config = dict(
    router_z_loss=0.001,
    norm='layernorm',
    train_tokens=553400000,
)
Below are experts of layer 5 (counted from 0) of a mixture-of-experts language model. Rows are named router (the router's row for the expert), down (a neuron's output weights, with its number) and show model dimensions 0-127. Each number is 200 + 40 x the weight over its row's rms, rounded and kept within 0 to 999.
Before each expert's rows: "comes before" lists some tokens at least twice as common just after its tokens as in all text. This comes from a sample of Wikipedia text that the model never trained on. Tokens count by the router's weight.

# expert 15
comes before: "| ", " ", "0 ", ".", "1 ", "|"
router,154,239,248,142,190,208,166,194,242,218,298,180,236,157,138,234,192,209,189,202,212,239,248,190,275,232,254,254,143,202,122,161,199,88,157,186,177,233,200,236,183,212,147,258,135,233,229,209,238,199,184,180,213,192,209,238,217,216,200,208,259,262,263,233,136,188,154,270,223,170,205,196,161,134,128,171,222,199,125,222,214,248,247,200,209,179,189,228,223,187,230,183,150,170,184,195,226,189,209,161,276,217,194,180,247,232,202,123,256,200,214,303,135,279,245,243,174,229,196,230,234,221,175,224,209,168,244,162
down0,251,177,234,179,152,229,88,256,262,206,225,165,240,192,216,208,269,188,82,189,174,158,207,191,222,223,184,118,198,159,188,166,294,173,263,210,199,222,166,212,193,209,124,221,139,131,212,200,179,222,245,162,185,116,161,183,152,228,211,169,139,209,211,175,155,236,213,175,189,265,248,222,151,268,246,210,224,274,229,214,194,210,235,198,215,178,172,277,261,198,225,197,177,174,132,256,208,214,247,217,178,142,223,191,179,217,259,214,233,264,140,200,156,224,157,169,210,253,168,222,170,227,208,177,133,232,222,226

# expert 8
comes before: ": ", "by", "–", "201", "• ", "ation"
router,222,195,284,220,215,184,110,155,199,198,197,165,209,215,183,263,114,157,251,203,227,228,246,194,197,151,216,247,112,266,171,195,154,100,133,140,197,170,179,222,187,157,183,249,216,220,211,197,204,219,241,191,190,209,272,185,147,206,154,182,206,203,316,234,207,144,240,223,168,227,206,211,160,187,190,206,184,203,192,186,220,282,224,223,228,224,193,166,203,226,204,183,200,236,215,136,211,191,164,208,249,148,267,198,245,226,158,134,217,156,145,183,199,297,269,192,156,197,212,209,250,218,210,290,276,148,211,257
down0,220,220,202,153,176,257,244,251,215,247,205,166,219,169,260,138,169,218,168,226,232,187,183,148,181,249,199,168,258,234,160,168,205,223,209,146,212,230,218,216,245,183,189,202,189,177,215,106,220,166,176,170,171,129,243,238,253,225,248,234,249,277,217,180,231,162,258,194,105,160,196,260,179,129,180,122,116,213,243,183,168,149,177,249,242,159,193,193,223,162,145,181,253,192,187,198,215,247,234,287,207,132,213,127,185,227,124,222,207,185,205,270,242,187,214,253,197,173,260,224,163,200,113,223,234,148,183,180

# expert 2
comes before: ", ", ". ", ".", "and ", "0", "5"
router,150,237,249,182,229,194,193,179,184,203,264,140,211,188,129,261,202,193,272,134,207,304,209,266,242,155,228,187,147,221,211,179,192,151,171,160,145,159,196,201,206,190,167,260,167,228,204,275,219,167,176,179,271,135,206,196,181,223,163,233,202,207,220,266,183,195,203,215,270,168,222,263,211,128,66,190,230,209,198,223,215,224,227,194,285,187,175,151,203,177,257,157,154,137,130,156,222,241,191,207,205,178,243,258,240,213,149,123,188,160,162,250,178,232,216,235,182,228,226,241,204,263,229,247,220,209,222,200
down0,243,200,224,235,149,206,167,226,272,198,164,197,208,109,225,176,139,184,269,169,227,237,174,214,228,188,130,272,167,241,251,167,171,139,92,251,170,153,185,141,221,137,180,233,206,208,216,168,157,190,238,210,190,201,180,182,204,171,203,175,183,195,250,266,224,171,217,166,252,204,269,193,246,129,224,215,176,229,253,205,231,143,171,280,210,186,240,245,222,155,147,197,142,166,248,234,195,217,183,179,191,198,195,202,229,142,203,261,274,219,106,195,289,197,258,174,236,168,173,165,268,222,240,165,167,143,170,219

# expert 7
comes before: "- ", "| ", "\n", "(", "– ", "/ "
router,178,255,242,157,164,195,140,168,203,194,231,112,279,194,174,227,152,205,205,139,207,200,224,235,213,185,261,237,152,222,147,136,176,81,162,142,185,166,175,245,133,198,156,234,171,240,271,221,214,166,154,197,262,196,234,203,207,265,151,232,263,243,209,273,185,234,184,234,206,188,202,247,220,204,190,174,199,145,208,232,188,185,227,279,284,183,193,164,165,167,192,181,177,165,152,192,239,232,179,190,215,216,225,192,259,247,234,90,254,185,228,231,137,247,205,220,162,233,250,227,278,193,158,244,227,180,228,199
down0,208,141,227,199,149,160,256,195,186,240,165,149,172,197,247,154,230,168,110,179,221,176,236,208,94,189,186,226,169,166,188,209,232,228,180,186,247,138,219,243,236,140,164,167,143,252,208,155,254,197,187,210,240,238,206,196,209,210,263,243,199,157,146,153,122,268,174,178,191,206,233,157,225,187,175,264,194,213,302,180,182,186,182,219,215,196,244,291,172,288,237,153,172,182,247,195,235,241,214,119,206,139,277,207,205,180,145,187,283,145,186,173,180,253,277,234,189,172,221,178,205,246,204,148,216,210,205,205

# expert 10
comes before: "\n", "==", "===", "= ", "; ", "See "
router,161,233,199,204,204,136,151,164,234,181,235,164,179,188,161,216,136,159,231,192,208,229,245,231,210,214,201,203,121,235,215,170,204,87,129,191,197,238,230,183,232,171,192,235,196,268,190,286,225,180,129,137,230,211,196,184,223,234,191,300,188,265,282,284,221,210,138,215,220,199,230,216,199,209,190,185,247,179,182,200,218,242,278,241,247,153,158,151,201,245,252,239,148,140,156,167,253,198,141,194,243,160,201,194,197,270,235,145,216,187,186,177,163,271,233,262,213,200,184,269,171,213,183,192,259,205,262,149
down0,220,159,133,143,230,198,181,168,170,237,214,191,209,161,195,210,236,208,233,256,216,151,261,179,213,212,203,234,115,149,212,224,259,76,180,229,221,217,289,251,219,159,225,215,233,225,224,187,142,185,184,187,176,178,174,179,192,105,180,155,206,223,163,198,169,174,144,222,281,264,197,231,234,235,234,284,163,146,262,197,202,144,214,170,149,275,241,190,258,171,172,184,155,202,255,195,110,214,199,151,151,217,163,189,211,167,234,184,177,227,169,196,211,238,235,214,167,247,123,227,209,184,190,224,234,248,202,303

# expert 14
comes before: "\n\n", "The ", "\n", "s ", "In ", "He "
router,207,173,269,260,214,210,164,176,208,198,232,151,273,228,146,251,125,177,207,162,302,271,246,278,235,160,204,237,179,188,225,181,196,89,157,189,195,150,119,215,196,203,165,227,137,234,213,201,210,126,186,186,256,175,223,174,221,260,197,255,230,217,184,240,163,184,149,199,252,168,227,202,161,173,160,155,206,147,200,203,260,210,289,236,239,174,190,155,189,262,245,175,148,194,155,213,239,209,178,185,211,175,245,162,276,262,168,151,199,188,208,282,160,270,220,244,215,218,238,194,180,216,192,237,194,179,248,165
down0,208,157,200,217,189,181,266,216,191,237,159,271,171,137,213,240,250,193,131,111,182,214,215,225,256,193,167,176,216,251,228,183,161,189,177,297,212,232,196,231,212,150,239,234,143,221,233,154,168,213,166,269,201,237,218,200,211,193,261,142,232,186,179,247,107,178,154,185,188,128,189,174,212,283,213,206,170,227,218,168,239,201,226,214,196,205,211,227,194,231,60,178,190,236,202,242,186,237,218,211,268,174,154,249,216,219,214,237,171,170,231,222,127,160,80,192,247,242,217,177,110,165,180,194,156,181,219,221

# expert 6
comes before: "to ", "the ", "in ", "by ", "a ", "as "
router,227,243,282,223,198,196,135,242,197,226,223,87,261,166,151,172,176,214,213,161,238,223,260,166,203,199,211,250,150,284,186,176,133,161,177,172,155,157,198,215,164,151,207,227,162,241,229,195,259,155,145,180,239,151,167,241,184,238,200,239,219,264,208,231,146,160,167,230,216,181,270,217,208,176,140,191,248,238,203,235,228,267,265,267,185,205,167,165,167,235,178,177,128,85,220,172,208,200,225,217,221,183,285,254,202,234,271,199,277,165,178,215,184,187,203,210,166,263,214,194,218,215,206,200,251,140,201,227
down0,169,164,168,200,129,206,231,223,297,264,216,225,183,221,189,164,121,175,189,201,245,221,197,195,210,167,190,213,174,259,207,224,300,233,148,203,237,146,157,171,200,179,177,165,251,198,228,200,168,196,126,206,212,226,222,255,121,161,218,208,126,199,162,236,216,159,204,283,183,151,207,211,165,181,216,171,191,145,196,210,156,162,148,191,131,201,208,229,232,243,263,178,212,318,216,241,276,267,187,228,314,108,198,214,222,163,134,194,229,212,156,193,172,234,183,225,228,201,217,205,228,200,248,136,156,205,186,171

# expert 4
comes before: "the ", "a ", "his ", "201", "200", "their "
router,200,207,228,171,164,187,199,186,293,196,254,155,279,159,171,239,191,228,222,172,235,227,275,249,324,176,166,222,135,271,166,89,217,148,118,186,181,207,160,225,196,181,151,210,184,208,241,249,169,180,212,239,207,182,175,283,155,203,190,284,236,196,224,205,172,188,203,231,235,185,220,245,141,140,123,162,215,187,137,189,229,241,248,221,220,206,136,197,218,205,213,181,156,151,238,155,244,220,162,177,188,182,240,266,214,222,179,181,220,151,151,243,207,217,277,197,197,202,191,234,260,244,204,249,248,176,228,152
down0,161,156,228,154,260,175,197,205,185,102,177,224,237,184,285,241,135,172,205,191,220,251,199,122,120,193,177,219,205,253,213,211,203,218,237,256,203,235,117,207,190,240,201,195,201,156,185,175,183,208,190,288,218,172,210,153,195,114,246,157,201,213,231,152,254,219,289,169,233,160,182,202,198,223,168,204,94,189,225,239,189,221,167,201,190,241,171,178,146,213,202,236,217,150,291,155,188,257,212,150,234,268,217,172,127,169,160,236,226,253,119,195,164,194,212,187,262,165,180,214,219,244,180,187,290,206,232,216

# expert 11
comes before: "was ", "is ", "of ", "had ", "were ", "has "
router,222,265,240,221,198,198,193,209,244,184,246,155,253,164,128,178,164,212,199,139,271,218,212,254,228,152,265,174,158,236,153,189,147,162,219,158,145,164,167,262,100,188,169,295,146,200,214,221,257,173,180,158,229,172,207,242,195,226,205,249,222,232,244,221,185,203,120,222,246,201,256,269,137,192,168,182,248,143,181,235,213,252,223,188,195,180,168,116,146,204,203,237,193,156,129,199,215,216,171,189,223,161,278,251,230,238,167,139,233,146,230,232,160,225,236,268,215,217,254,217,198,258,208,264,222,220,208,192
down0,228,200,231,193,188,246,172,234,182,234,211,237,259,164,224,173,132,174,194,196,253,220,225,246,242,192,202,199,169,227,217,121,174,219,227,186,226,200,115,166,139,259,234,245,222,130,214,171,232,179,156,227,204,183,252,195,154,175,191,195,175,160,251,169,263,236,203,240,155,124,263,227,139,196,232,204,187,235,226,169,178,160,204,127,294,129,157,199,195,199,339,211,223,224,245,187,210,187,184,254,186,149,220,182,163,267,192,159,264,204,273,252,152,184,164,121,268,183,202,206,241,172,232,158,154,210,209,147